Experts of a small language model.
Training: a variant of Muon for the experts, 6034 steps.
Below are experts of layer 7 (counted from 0) of a mixture-of-experts language model. Rows are named router (the router's row for the expert), gate (a neuron's input weights, with its number), up (a neuron's input weights, with its number) and show model dimensions 0-223. Each number is 128 + 32 x the weight over its row's rms, rounded and kept within 0 to 255. Numbers have three digits each.
After each expert's rows: "comes after" lists some tokens at least twice as common just before its tokens as in all text. This comes from a sample of Wikipedia text that the model never trained on. Tokens count by the router's weight.

# expert 70
router:154130087168111120114074052103144164134118154128077134150150060149092106083143107123129137057149135160069122082100144116147121133158144088142183097096143146114097132159121128163153043150094118168212099098178134105138148120121140135080074095135106080119079143036169146117165133135066103111130161132121128131135184171166085104137148141109131146148136145139170171102097095087108139123149202065099124174112142118135060118195114151122166134049148163109109134110120148106174136141115110114115096131140122205172076115179079125147125130159152115138178153063155151160140138142117110120124103118141178111129135152153122153123191129056169171163108077104151099122142164143068107114075
gate0:154109163126139142106174146166073179086158096127139129220116162031075191145171192122158141112165131104129138109105137135101118133179084102129121135123145126126125139165141099083128079183140080118121132122184128110114155085129067171094119079081119122120123136123106111098145092117062141106122192130141143110206182146181181127083100119109143106062119187199157136147128125141136160156115167145104130184116142162110138153119142167140087099145154137096113143176186077126103117111091070065157138100149163135114099081124098131183083085180122096105132108167107140162145070120083111124141109137176100118143104128111176108169098078143134150126099128082165176123135106055115119151081
up0:145099155128142144104112177171077162061181117116163146178142174045157150142120159097171170088151118098097186084083139136102135123159062066081140126135123151143163111136120099057092166142135085118145087196163145146108145071112074203133116149060144178165129182077116134151149094131114150091095136162107191115149226116131136110092132127089144120109136161168170128069122113098113142157121152108133145151125123184114146154120161148147128124123166131115081189128173088110094127156172099168126128115125119165160123106139083143180081097155100114102121088166129093112130092121150127146128106114164131121155072118130147160126108070101098192192102127051137124127113139099129064110090
gate1:094135146086124135071112131107136108160137105148085145150073156136123156109144144087121140151144161127152143126155063147162148133146115084204183122125145230151117122104119089133113121089089148174190100166180140116106134065109132108172153103161137129155138129135121079191082082118124102090159172123121126127133184156115128203140182136048124152099119086190116195085117152155128135086073134110144164098040145070126102134103149139122204137108116107119142051124104080173148140132112043076101104162121107166139089156163078113125124153129115103134105178178163078129145086118102127095091138123122162133159130179123147085138161123089168127140173107108147111131108173168126149122070
up1:059091127173121143082074111067157153164090135122132121135155129174152142124107131156125144118133181114152077114185107162143093165096132125154127117032062122183101132169164119179098095104144123138155095078143104160132160165207123095141090192172128101159122117167091065118190108147141152163134214105086131141117105162154108142094131128121098148114055153149157111118150160144142070113152139122073130114142165109110157113116130125130114083094138080097171092161122143131191098079093093100132105192099088152174145191194147125147071146121164173055171134106130137146179090155093118125112123125114116118194126134109146125166122096133092075092192128096120098143120132162101119112095
comes after: " the", " a", "-", " and", " of", " The"

# expert 105
router:179095141155144084090129093129125168142138148134094042176082098146175130108151123154154066103132142132121165111161121107135147117123157088141096148109114102234097144139145130192102090139112030143110139095127121110128130108173123122123096120084099127169130133095131115132160152130129131073136187147147095108105213176154140162120141113155071109152107152203143130166155098121118138103158152112099196138102130119098119128142119165130176125072131097177085121148070180129079115141135167150075145079162106199137058103144124135201098147140191108132144150098122147139138131146069080160104162118112114115125110121042178167154118099100215154147124135121174127063081149109128120124121
gate0:104115145106091139112104115128156144104154095184123134159168091126154131134198126083159097094136139213109075127032148192092094099134131091142123089076100117134124170190136198122108109131070127117120113135145112146181170091138227127120106151123109096139101149129113126132171111110131132107105118149151144097076116074129133124172162148156153167111075091136204081113199131108115175116146145171113147130088123126152157140090119129170127121058133144171119106089136148142083096072130161203135161162142169128100142059158089106118164127107088197084128167089086127132171114081106163149164138108168133112147144145117158183143106047108106122130141131106115170077143129108134056103148
up0:091120116146081081126138116115148178126164110183079151163123155159158158154162126123157084164146116083111087117101164178109073000156145131140120077196114185108207144094126141138109095149112112122102172112142163090142188132131107081133153178162124131091153130104116160112180139094120131092147146144137188119131107022158100141078100125089158157091146093062151141102122167105131198073182148145118109095130133113183121133120130120150159105138136147162105111100150091170128079076098168110107155084167123129099111096153027129105114128141136151105122153124161104171154122148112157120153142074196139164115128168153129173122073104131097141127104123141178122117081139095103099126146
gate1:190109143125119129158107051142122138144174161201095116147107131130147195108157104129170108108167105188107166104149113162156119110118098058115149177154103131196140123105104126153109130198110082133116114166113197117123123129107108151115158026120138130115186093055112099173174104175127175037206158130152200158192170145152138099096128105133162097123104115084076145125124163184125137120177134161125088142071160095156113083174117128125120128110125122116104075142115143121112099141128162119089109114156063118127129110157125094117106103166093127148159115130208112100157119132082125142124108060113161109163096086102128117091120106103177179140136192117133108126150120088083131108159
up1:176136137134135172184116109136103135118167132172084128119085109109127128103175140120112128125114134145110127116145092139144136132116062119114109146152135127164143170132114131184101098163113135098169135219117149104149113095123111160147160015154097106100157139106060132122117107182140117043167134149163150145194160102138106129137147109147130102142153109098090150164144147125145116096166186153108107190045149115145111024144088087117119143139171090067139135125079149116129096102078194136125102118127112178158123107150124133161147102167103150096181165128160124084170092175112137121126093058120131155158149074111146186119068134111142160182063180163097148047130144142120174076100
comes after: " ", ")", " 0", "%", " JPL", " 1"

# expert 113
router:142075066116145113113079045157123082091115104115146110144125110113131098070169142131130100097132146120109059118137085139146102084112170032139098112102130152180050073071155196164152130144129092114148090082103164126116158089085112152118117107108115127147127157088115150100125161107079084119124123122108117150126149146113152087125113116174144132194161129148191168141119103148082125147132143115088142138087121130053112102136133145144196100129100146195081136112093212088197110154100195164140095090140167114176091089145130136154110150135133115069134173107127166106105116124108101177138102109111125099132137107100163186153167123117189195167133068141091081175152144140146159163108
gate0:202119101117155076112126115194127128125148105121087129064148128189123095102132088086086133037118180109116165141150096145116119105103158091172106116098113153145119160104115125103122131056068122127146123164128138142162122104103122204140130075145115072171097136186105105067123178105113099163104097093130185173104096135161177104161130132148123091177152135098138106126134124208188156160086114115069147116068184110172124102103091192154109141149165141151135141112089178113150169109143140138131089143160114118101081103169161118102147184112154103166128139157166139040125144157062093102122091126190175093158147131183104179104126105109172205148097128141118111120112111115109138130116
up0:178107219107119160142118194158133167138116141174125097071166098095175138142170189124110161109166160124074154141123086139100096129086161130125108179099086156156129110111047075063111143142102119087117144066148143142113133139098133121131106087153116129144127104084122112105156125120072165147159152087139124133061146128119146128145124103118104071171164070161150055107099085111153116172138086149092099148083116155084164139134101114128166121120175152106105119100135138081152109175167095056121106144142177114144123093119132097178140203122135068113113118132171117110111166103142111055140112104129130113194173176150103199114111143154159126166202111078162096133084149195149176125128
gate1:120065063147176137124134136138105127193170126160126115136074084085054092077176105084115129142086141109057159106129136084152136099173135092190094158111089141107066180135134158131098121104125157098104111108124160134132129130077122177088110151097162089145121192183113130112104131158148149164149142152122134094155125139062128106120129121121110167161104195150154180054101135102138141148133138130182179154113095084095066159099174126163138142107110179205151138131070139129138093096139094140145116125145164079122126077112134105162144148073161072115175143102127088086132125123132107095183111132066155082111125150162219121185114086145136194177111141145124122156160139148127182105105
up1:121167112117122114175142099129148089131151118092097152164144119049057126107164078135148110142056132143098113135127139076111093157122107109145155134173129129163134106122115164104164136072080140064207148158142105153136174097137109145115104151079146108138070162144162096089105086127147148172072124134134126157103133130097113119137157104221195118201070188099190161126120179108059125119084207112154189146161119137126084127139112170108108171090106144125135131083163127186128141110158092212153135074134098153123147115159133120147145162154165085140089149165154110073128162136141097119137132125078146116153050114099164141152103129172148107148087087111056093141113157144166146114114
comes after: " the", " The", " a", " ch", "The", "'s"

# expert 22
router:133118160123175105147075106087122093171115079136037097126060044155158108106154144127137083119121171142102077122100114117135121131143172146114103117102129101153126124094156065207125086094150053126182110087120118135121102112141120141096116100087134121115127129111106131142122141172067100092088167153131118107137131176155160136093131114136152103154093137131115100075125159114059174101180146112098211129115183115094150134187134176158130170101140167153154084066111146135127173140113177158068109127151168122158133111132172131115100061133152077076114118116088107185140115121095112159148083106172157080071171143093147173083121087113131110101149122164065131105118202129124161111059
gate0:196121110137159150152123092196126165081122117118083084134120045131131178071114139096091094150125074184085134167151084215127158098096166130151115145091109105103154108060175097149177099118115106100161133101149115105118030126186123112099128127159138131131163068116088106120125117196113152171137163122152151108108114086110139120126129156125116104112125147161110113158134122149096141172176155120138118159110108166109153110227141171087178167095155145145118121110092173121069135125164148154093187140132187169107083149139095125183080084115099129148173149159079145120155158166118125128196153159084176071119171131077175134147121150145145113094135139133097094125121103102120099079074
up0:189114146120123126163199203097110156109177083172115140127068124111121091124077131151099093132097125152112132118128085115147178105101158127094081089185145191089177132107128115138152134119191139123126148060167096116125107116146116163131075123099103170131171110153147154133198099159131115126125126140121082164110203097127092106052111127095148138089118123095128164137125073126109118117195102158133152090115110213098112143128183098124161145118147161167162135085109146103195105163126141098156139090080129130111152101087139166185114070125160108202124105121142090161083079177148133113090121207132127147166165150129139119140171110146124094076117182090160142115059074065127118129160
gate1:116076141146139084127156163144141109125111138155088115104119088109091082102169153115141147162111094144155160192160102162108095164147144158116116075110107176108129138110156097217118135155122121197129070097107166173146099077098128139113071141162162106136139160144109123173102143112153077081152134075105136077112163116152133103069051113173145062139142173092081112128136131119114151144112165152114158145087169096084111140167146141179142090171085146207106155143050099121117165162128150177142137105125146083116116146090186139131101128144178139149182106094059123097177219103091187142166077094095122144064112118102135131119156073082143158153107169137161130105139115089149093152142
up1:131135095116128161128151133115144113078140124130091184171134089133172223179160137123163127076157105146165140104123138114163156050083128100089160121143185110109152067127150145119121132113128161089103185116136135174131134085125092100081218145148097127164129108103157178152120133122155134072094193129074138138096142069077118144104153159148102199145168135103087146092119061070118089138122160108071063134155116097124090114110099075122179100131119065159121103143165144133136179166161135149103177123124094147126093088075142118138176099139084142127137076163206146110089139118095139100140102166182121103121158161146121069091117142064131128126125128147090126185119156188131180145150
comes after: " |", ";", " MPC", "cc", " prov", "AR"

# expert 59
router:159066062121144118020148096161121138141104122102092168157125088129189100046224125122112096160152127093105107147141166127097145126157113139097075121142122089189129090131097114133136073135135078150137045107109120169113130147144115118105105106102108129159112085091126138150138157126134065038108149139109113113135156157181096106053076184161180089156115160176179117130183091148076144146165192164138143168135145134092122087161125134174150154147136160156131127115107131120134122097108124140120102140182140125137108130192128118138071075140131099115148125138151154172137112121108109161040111124138118041099170130112169170123159101087140181127095121097086102122124160108119085111100
gate0:092141131176166093035149100131159099139178092099197121150097118094100100147195100172127075116153162082137176144132177136085169144092152075115137103125120095153146044107111127153089122081122102161053148134137141089188139165155147095153144148077184113137106125107110087123122112095117171166062063115120136102130146165151145109107128158204177116179226122133135098134126173198148131070144164138160124084069114126151102075149112172141124114109171123132152099093105157150090109091135099132181137147109139117112161115154109094150120120129187107091183141162111143154201129153164102123113144102107142094125109118092133143121106115151094073125104110162106085135141153124133145124043
up0:128154128145104036081125092168106094144152070138127106187150145145126089106114135128086132125103111113131133158114161146136170134117214097141129063144085113153155095111083180127163155145124126123105128110136179167136140155168158100084111095091134116215118155148120086076141100119121128191105063151206126149096165122163137102113167137137135147064202134124170142178137173154141084114155120108120143035126160156163083151156126184124164093148188109165119164150111117135074099137110141092143155130131153118112145108147131112205073103086183112126136166195061096128141111116076112113069175141080161118127154117115150077140127106116091139126129182126122076145121173152127146163066
gate1:138140146151108086093113143128082121145132138123137094096094142150112092092131168130125087138111119128109157131070197171168190174108113119116138122135172160148175073167077097142173084104055109161090046079097105147141119165122068104113188144075198122192124177107109103082155084112216085096116143151115064147120173123142210109177092157146094109093113075119128105185122126159123107114142104156173160138148115211124124140148137128117105206099145153152110137117141093091169096139132153113116198124153142117168092151132165140098108142088136067109088105130151145158149133121119142129109202154105170093120153135118154084129161111152124161109097111109080108127195172123105109142163
up1:173103109119177128132136189100086119143138134163156091159077061161156129121089148111131176068088105145150107115112126146145111135118070148113138099160164111109093200135131151142156080173167119142161158100147106121113108164133174125099174092133135108130167139147128075142080109158064182112121077113158145115160075122085111117135175127109069142047120122127109126133181125124065125119068078141152148144101111146146115164142150152079089128116113134167149103131189154152171054132189184144100148099154130118181133116131146083084228153152160117177099143151153152108086085040123096098127066137107124160197156087129158113129092213086129124130133133126136095128124122107156179130095
comes after: " the", "-", " (", " \"", " a", " of"

# expert 95
router:160079123141168079060125154155115173118083132128076093133119119086150142097138036163126106130127138139066056147102161126100119092103139128146152170096097114161143065117160122136126067171124111156144055095149109158125135121073103171121107106136143104196086145111121116161172134141128149086097121196160080097145135158157136100129157174140098082157141158129142175169165102091067141108154114066049148135097152118126117143158152111111192109058109162114081088104096205101170147116112131115081172114130158168100145129151094166137111124125127104117162157078173114155139131115101104149114154089107155107139140183116199168096125100096171161145119096077155094103131188130096100150057
gate0:139144111151135144167142179105088026133107083121124081152142092157034141109156122205149140128120141088115142115133086134159216170076113093107126146187145139146153164085122093174137122141062109134149144135152136132111137131165176114173150125098077115126139107074156117125064135109123138157155111140120080131115153115142085127063215115126146139120086125116123181114155151175068185159101127112152105082108141086139074190170105155117136072143112206084139152169141120126119155118078132106115149073163176120071127135165124147111130099146142141160136158119123171155119074138094079136065120151100129117155124101108190128159148135106094098109117092161198121074065121133164173107138
up0:080135062156126124166140086126091127138120088127141152122130115146046117152162082130150106162124107047075134160115107143101133158110127107107099073166096096110145135106105106109082113142133124158171176157156089152162100114102206150110101137138062135122134119118150092131060149153169142131149151171082073121118170080140085138095214128154137154144181167102132172155192105146173131172077141168142108071108126135088121176160158134118114097095111168079112079178107144129149170124047147109081149136100179136126142150149124189173097075101091183089159157140076129118120116145138097108136126130179146125141155083084187129109117129196112126135144133160188110094077130162177171157096
gate1:117133121167142149111111116104205127176119089204119166091131050143159139171133154126142134145105131141128104145082131146171171111171141149047119063129121104110106094151097134136121159143088107132131102105078103160175120118188095116107106205148177112100091169147127092096103150143192137141119133130086148136102091180114173157149128125061094103119152109115150104085164185122106103116167110124104166095116152152118138113173105140141145068175159093167093158061130064076043145167082154121127131167157118133120115113141077136133168180095112146175108121136149177055105193126137105187163101149156114095118171135132116115104118196188164107127181167078127141131092109083120116090105
up1:183171158118155135142128081140121105122139149112146095027111161135138168159113078119178124128131139198121115143072061162107149100207102159117168189121196100129112079155129110098089116154050109106101092076120123147107154100129075162120175198117184160165064171121111119078152078159136099135134117161153112106135136112130115149142149106159102134156155118118134109137110135128132083088183140087132147116142192139099108170145133106127125099177108108112066163106070118149093154127093202124151061134141091130113129154083089137111116146102108119142124149058167119072171113156185086092187132124123139070083113190126190152112125105191130135126188160113122105124133131152158142148109
comes after: " of", " in", " to", " for", " with", " on"

# expert 29
router:130120109168106090125116124166098175174098089081121046121117068100128091119172141118120077078097096124075159113049144123072135106132149108132117082130131120184104108119130128191142105162147123136212064140128181104121104115098120156104131171106102118148142135069148136116114151121060126129105150178086075122079177140132191139156127122146138118137077139118082148126152068098062147172171185102148166090129145126142111130123136155129141102093099171120107100110112210123098108149119115114093096144142177211148094163092143138162053121134153085128119106117123128158108139122118119161097102088182112094091169162156180161133165070090182150118146146130116106075126117066088097069087
gate0:116152102120147107178100126167102133178163079087168159112094039134138152160183148124135097108115043194091095141050162147151134127161192091135157138109113157110139142178119126158119083134087152076155087145123137102095130114122103178094142175091140137130132144068154138202128111113138114101107111125103140135045159130102163102124152122172123135145114172156101131160076118118154091165158181137097104134139114141158117117148114148099136169111121107159152122122048111094161157076157157142125128114139206175061138148077171141151071085082137090087084094145123074106142115105179114214110165104129136111057212124138095100144133174122181119149149166155149103127143138134112144103133
up0:151171136112136144116121124113178135114148126098099077190086118173165186125086106114094143155178186123150120122196132120145098126092092169064179149105146103193074053088176122096164131116100098188130116089167126116133160148110147082104134103141142142111167143116118195084134161131112131173141108133122134111164115121115196081159172088106152123124133150140212117105105143133146164155114101133135200172162102113140124118049129194161100087141155078100147115166171118137095132095095149142188075141092107166021167127110179147152153089130140120135106174146153136137129090113117102096134096083090150083176061109129128105079118114118092141110146105164135125158083105128133078106184
gate1:103148120144113125111096083216130167141144070101110151122159151088140143162100109127159119088126079153178155121134111124138113103135171120151158085102123094141107127141134106125132127149098151089143111143127141106111145098092127150121089111170138113110141117080097118062102120078178113149122133177113153139078149118178173098137163157123141093142077140106120197172146106128097158105130158092150101039097133137180105093217111198064150081104162089097088171122110170137114131150162135143158162085172168202109112115083144134154138156028131169116104102075134108122120095153083106209075086144120132119128108238186139132148125091086178148143132137146100110125162102164117143188127
up1:105146123085152098165127175126102173137116115156133082157088105149161106102077134157113098138136112115086140147144122128131049139140121084184097111098164137119083087164148140114150107114167120133150195104172101173146120134136112118114144138120113142115150124123136158174178105122183138145120122048085138090146111117049119108108145112164132105127166178122118090132121111146108128174139125157062150154132085099144144109049157114104122180112165160152154147098127156124091154055156160141142145157102135119088068164167133101148139189135149094081122088153129133086078197172162114063114207137125079139179224091175081133086130169144105113116110104098159165181143089070104211131075
comes after: " |", "-", " \"", " (", " the", ":"

# expert 55
router:178080134178133124092106120122086180156093148098107094144124121122171159106144077188126088152131108140090067159167167110121104107089136131126119156098068125121129114100181125155141075121164119144168054116143107163107117112113144193130092071135130114171145139112143115158115167137093119071121120180133092090105150174149160102115159195111135123130131154140130170151175138103045133139133140110058148123058175138109090130153146149144184070093155168113074116140061202059172149140091138179092157105125178175122123136202116136131092090143150090083179146131167130192157145130081084148112132103092132123113130121125141174139143063066172159130137124088146085127103144148064139125106
gate3:134097125117119115118102175105144130088074103159115093116130121112173119174105143103144134116165116159134140094104139071185180109163155145086163057110165109100154121079095137109206112139168097073184137083086170142141126193137159127063123133101189095153172155100128151065133084117098140195157092102179138069119137170113114101097129124093130174150124090117179082113085134141120134155192127109118193157103193133146114100101083088147143133113135140107092129087159075108159151159111142174118059089160124165125172103143096119133156132135095100113100091104168174129148121130158116156117143136088068134137154134119141184125102157133035155135114155175131105122091176208063115091165
up3:143094071178106128102134060135127162151117154075136144131171143085074081138107189085078105132147090128138105139178142161102121085106115165155132141109108116144090152131145109143161129177146122169181180124133173113199122129183146172062105122152197122113132096106106163132160143145140092147169149103161115113134150094112135132149091180087131122046173126187152091159074086164121137118101122178145131176103132160151112137065175046146143092117098138085132112169115102077094118094172105108142114133169111136154161137104179116114138045073178115170103124177114085107118050092120157151136112119118095064147141069183110106116144139157160172140132128157132110111138153079161128198108
gate4:058095176105105186104136114104096126079107118143123059122125116110109131174179170075143100186100085125129133140180161092126060099126065149166131089173149112109126094133136158168111141144193091158130114148134151137138101103206146154131113104140123178147129145154156131127106094142170063108161123162118115158138152125103177101062162152127123146189190167073076138127143060074168128124132182179084115153082137082080120152126120130074125170132098147093098071101125146103083102142148145135034148085154127124113183126106179142156094131088092117120162185144126135140128142139161172124068184171155106158131138093109141123134144131152205102139112156165140106120102063140112157112089
up4:101133140083138139105129146139109138161078145131106148121126076160147135151145136110118167115158112132116131122131116184149113135088165148134073116164153095146144136111148162111102127154155083167112115160082091074094136098155125170184185126142083133110111111201188114166058077193152148138127118106110134171096129154067190180127139142132114158153108103130089050111160145127084103088141115149117130147199133091114081126163136144136134098101107063108116136062145123145165120167050145163069122172161171136115110101103077171117111140175071104126169118134085158169150155145176163119059138131079162183142113102107229077108170122073091127101133108099184113099103095178142171098147
comes after: " of", " in", " at", " to", ",", "."

# expert 100
router:169120100128129121085111081130126139203083093138131110169140086119151104093183087061113125147139116109091057111082147134103119042055135084064144137112174146145114133123126109111085052182082107158121089103159143135129047126122107113120155113084052134157105135085126128137110145082083180098096074190093120102120174146149163115160095118151135134137147108181147115210124105123085192092175179099091134153086169151112064110206138113148119087051151144117088130142112144127140166123132149126159125198136115175139162124137123158160118107128087076107163136144145110148164096154089134141105078135127089115145161166076162159106172103130170142130123140077119105133115126109154106119124
gate0:102121111117116157117072185108151119119110115134096104200176191163161140133190142174183112089141113137102139121123174099140164086174206132127109138096124138149140115110105132157143075096098109115098120161141145108102145151155106098144206142183120172159132100135098114123105112070142094104133162099126160160112088137089114135136164132066163191137127138117134123177131157148119106108127106146190163111135152045150077087121166120206155092093153110170103114080049158131090115140089097132109110120028123157156143112176093098134106155174075082111121059127098130120141070141171102165103134201127105097140136163125207107126114102094137182125128146151118086135147169126146081108175
up0:124066140088119120101187064115137140107156112111110116104083141093118091134195146078128133188140136168148123149146116115160123117157083109126143162163116103074049171123121167185138112110182107120203130071149141167153128069171135148088112128078089144127156117125071143205074129171092078083104142117135143061188162136091109101080129121141177099123138179118157122091118107135139050170120049130137136165136181132145088176146146145069148198085142173105203130098152136164109153128157048195085171156116119088112093152149127139131124131154080134141122116077094133138099173118132131163130111119096128162155151097143124123162140101101133171138167097117159097100150117100161122132137
gate1:120116148126066191100105088127127098129128083119132124091194118143135104172107201100156107141106107128108109127003122159109157092098131151128097156110152131134132082149127043153155092171141084142072084149106140171129104132134152143129090120098141147193115128133159123195163130117140114120133176160062123130135134132134171128131095149140126132190189137171130085102201094078118138117155140158093161126110109154112114095113116195091158124112148152164096119177073072129109117081152100164130073135110155176175076127075147133172125135137151099098100133174203049086119100181146132151145134126136152104153092095107135136133177108174137166133079138172105208160080125160111115146120
up1:112074130131157126151150088072136155164120099105110113124191137147097122130113161115149075078102118150151092149077083138113134161094163086147051130098139131132140147128144125160121178084117129162099158137149124150129082184127165162104230128164161110163145105112115066127168098117100125122146141106087117061042123042053054148138135085150147119140104146103170110150178102088125085158076168161132155135113150092110095187188085128131130170130109132143159160111101145118129108152090179068133133067089154134147090167090153151125048142205138146123156123139119139119160131162142131121135124135181160107126120062162174172155193136113154111124162187130172154088120140120116111151123
comes after: "-", " |", " (", " the", " \"", ":"

# expert 52
router:134134091200108085151153069054157180132078152141123126168073090117127140088111121122102110160096137142091110137114087157124125031127147075090110109133090149216077102070171126186122113165107065131159128063143138171129078133166136133100060111122143125091094126155147104155155138119115147093104121147132105096117115093165120122124159158160101108142082165158110115168102126111079160125137122080086149179080137140110129114166200130094143087098118137151121126136090146089182145150118221165131114111185131120117103093115089150072107101139092119050133148113180067131151085132096099130119116100133065103122096109152167167086116102085198164137108103135144150111168142127082146132081
gate0:115180086164097125122130110154090159156129090079097127182153137111166122101117137147117133101072112117186164124118162156164094095145127155133159156087088181184071162112155109149139148171085099099124031125121083106085076141115153060118127138173151144059092109081135095125101164106166143124098113132087131114175133085196137150110073168161123137138126103150156134107082121145118166150095140123137152096196173194110206095133108128080180109110114094187176145084069090107064168120106110162119097099105178104155127147166111085053135147159151157162167167128158139120136164152137126107098163108090136103119129078138106158160056151126172128120134154172163132094139139107110167135082
up0:112126090115192111158132147162169193152052160070121026156135135190136166121079124129084167172148106122134168158122111113116162135170089132185148136116173150125104101153165118128114103133132091107124114120114147138105118139171062083121122189073153114121143164134134077181105100125155092139097077166111105119168107148157135136163162192193064117119109095157145097176129075133144095147153077072117133126149110110130142066167144095129147157145087122130094126072148143130083160153143176118114114116135095134136109139154185076122119171085116122140106131134112127152150160050152077066147119071167071156132171105133101144066161144133127188139129078175084117164115202097131146150144
gate1:120158109151162175120120104086122125082091056146139163112100139156123189127105188178104109089120054118130127133102124101078113086126105154123173101089150100068107141217137156150097134155137103088166110163133146192125147141149150184076094133097165174093106209111079183137102096127155194161156197122103116128122122147129164120080212197108099184080103131145113098098168121086139124101148166115164140115162168178173138113155116164082089143111177159128104127152124111076098145169096124108129100131139143162113104087062157086115149152122091112107117124134192135155118106126151115109041131138106105176079125110128133083116135118139146114183135111204133150100163106137133088112125
up1:103152125105118114101101153135184090091086092137104127122126128070164148197107099137141170094092117180190105147164131092091135097112171145106141091189110147084102107104155110128130106127128157187126060135131131135147146121150049123111136105117095119137132090163151125140117168079095099122191172134178125146159100113133183119156220174187102146113127147158093125132098103115127144152195138109121107096118101124171132130060041096109093150137125144092137125162146097135068089189171216141149172103115133137112113096139079083080126095105105094127109095058136142163131104052158092155143128169146163127073136174123212116146122151109193109071130122131132143135164105101164136141162
comes after: "-", " •", " Occup", "°", " Gen", " Time"

# expert 30
router:121173078172150136100106107141116138101129133166058100159146129192137105107169073087090062155139102145130094130102131169134169095102110116087157117142094168166127162132137142108119083108078106143139058060149109166121068118140139211093120108114085100208152140094147093164125117136079141069084132129140125124114169120132144063098107177080152152133162085172144129163148080121088162088149103102105147103110122090055149125119099157127177153096102131201074155152109162138143130119086127102126119125147151139104150171183157153128111130137113085050110141092121136115135104191070072127082146099082116170094117141156146206126118090104148127114054103111158070145166125153110161155103
gate0:099110112168097127120133125159074121133161072093086121133063134194138177139168081111163101104112118157175075123153112098094169120145142141112118115141132128146133124098096151103060120084087121166180072139111108141120153079157126136121065047148109111171107089096092140131125078096085144155100082155105174155129179090139162116140142098102131140143124114143100119124174161137171153151146152182110149121103123034131114148101105130118160140105131137174111119101195222155157158187157134171120144088186191080109121155181119154155117184125098164092128108208080133132148142149101053152122147078137169186078118098183141164132119113147158116130075128142125083168145138109066114141116
up0:132109157080120188162109083134094115131195197047130178112184109114162133160136103198080169116074114193126115176119085171131104148127168122100186114158158109166136122174178128131154107187114117132150112153110182113089012146117153145118161162141177141162069176139166113118142152112135143166190131118123082082098174114155104072153120096121160109184142102175157121149099112114092124080071132094083131160156126162172153106190111106128107084097163150102116159136151112096142084102121105115129094138136095123111107122124150133112129159128150133131102091107135113102147116073149177124123139122050061131140118135112076152085144123123167122162159164135137053135127076073127089118151
gate1:102143137129130113122129101138088085087058086160123085175141109159129076145083195105190131113183075094112115163108164201189163115065158102091126136106126117138165139159107164171183108165139115098151100138086111167112132076121141141073128149104125118140115123120078111133062117098147116134166122104183094212132118151104067107128171175166114130188139144107152112153130090189103159132121186166099112165097165106161124105119096111143205127121106142175125119137147186132061072119064127126107121111139135132168110155214175147126086090153064117131129107183143144103100085113145082092123168164093171109149144179110142090114112109091183154153124103087129118171164104135125136126144
up1:172120098140196166153152036183121088151155090213142115120157176122072128110150101145084142120108128151092117115098137162144168036123197128120079072182112090164112145089117115169127090137176088112107131168111159045086160162165085131148088135119125113133123120103176135054143144188133116197193135122116094129125123142139168091052171156127106119167118115144104111120112101100113143086128162186129129127106115108131108133151110091108123047099173119149135100111158137137127180086141174117142144127155103146116178142105115142118127119121133203123100061109154120103166095147065186181122127110147101126130110102173134187111148134104128108139121141177134115135112132067092126179173
comes after: " |", " 0", " 1", ")", "2", "\n "

# expert 85
router:106132108122107092118108059124105183123126111124120058178123075114107039120182142149138134090157125119082079087116137122131104080045158070127067121103096121229122069106137097149102057193127098185102125086129163135094082097136130159043090147114104110148063154078172130158131124097116141068103126110152144104105156106133197158135162123177164127117126159137106119113120121122109168122105133108098125156055124161151120099141149143140176135116130130113103106154113156126130192157121149106134120133177129205136159107141083130121100108124170072057139159132176109118149141094098106128123104065155128107143135155082153153071096091134109179125153149117104075074151160131111115149088
gate3:149183118170118116136105127090149148123093127149161150092109135152164107085140124090140127136161140120080158115072108065073090060091120174139085121109149025134142112158112093128152131134168043117133148126103123139109104132152143155092164151118117139200159169116161174112100074148135153129127122195182141160186166112153108133097129143135130129139144189106086112151115098025123165153133119166108119124113185129182118129151170107197133138092084126158184080153167053086120097147157131088144135102122185148109144104098136142139106036086147182089134087096121114137129066123163114142170120097117175100077090143090166132094129131109137157129097109141184196141139145153140089151112
up3:145179112125098141118145133193144120118146179169155171063104116113124156148091095157123089103118173155075090113115126101106077067141130155126174188172113129101144098185144074126153126144051153135161178092110114126090065053208134125127107133166111153163127143105159149145142152140111160163111155146090212173123150092152131087141172123112104108122182136143099181158091076125073088148110162091113078167185133069140126119121166115178170115189100119092193068172089131065092151119125154121140133067159129122144115108121143150184111097135145156140082092097108133137088128061162125072139103146148166126114152162129133087128149144123200130095115089126097094147127144098139095152107
gate4:128076132127160167128141065160118094109115084097103098092175132099153175160106118103048119108178183136123083090108145062134137113137120097168130064081192054085152135103070123173141091153132135158136175111163129178188107092074184150099141155153155106156124178157149163133078094078143145166137158112119111136102164080156119086119185156127136086190063128133106106174062158191123120125131099158105129147101162136175125186126113165119131091106115129116058166184144187128117129080109133067152123175126072163156121114123138114116125133149104084104126103139163130167153134149125159129117109149133107104142090136132174159213103143154180127101134059092139094121156110121163108116110
up4:119118151144094124129108130081139113174106152113154140151093167161157117123124147149165180117104170123124122077128129163123117191129090094076087207148176124170102150123151084098142139154084136182078133117127094082121200161137070093197161037123077172086100128088187166091121083118133184064111125166169152110092146135131110167162077123109134146130099046192128129165156077093153174156166093174149147159141117097125157172148158124086114154146107196169132081082149157109126050132135125147142139110129085119141133172149139130172087102052127061100141150151151133100128156145111101116105108137117149164073191075133127150147125116098105096150103148117172139110131114118081127131116
comes after: "\n", "-", "==", ")", "===", " =="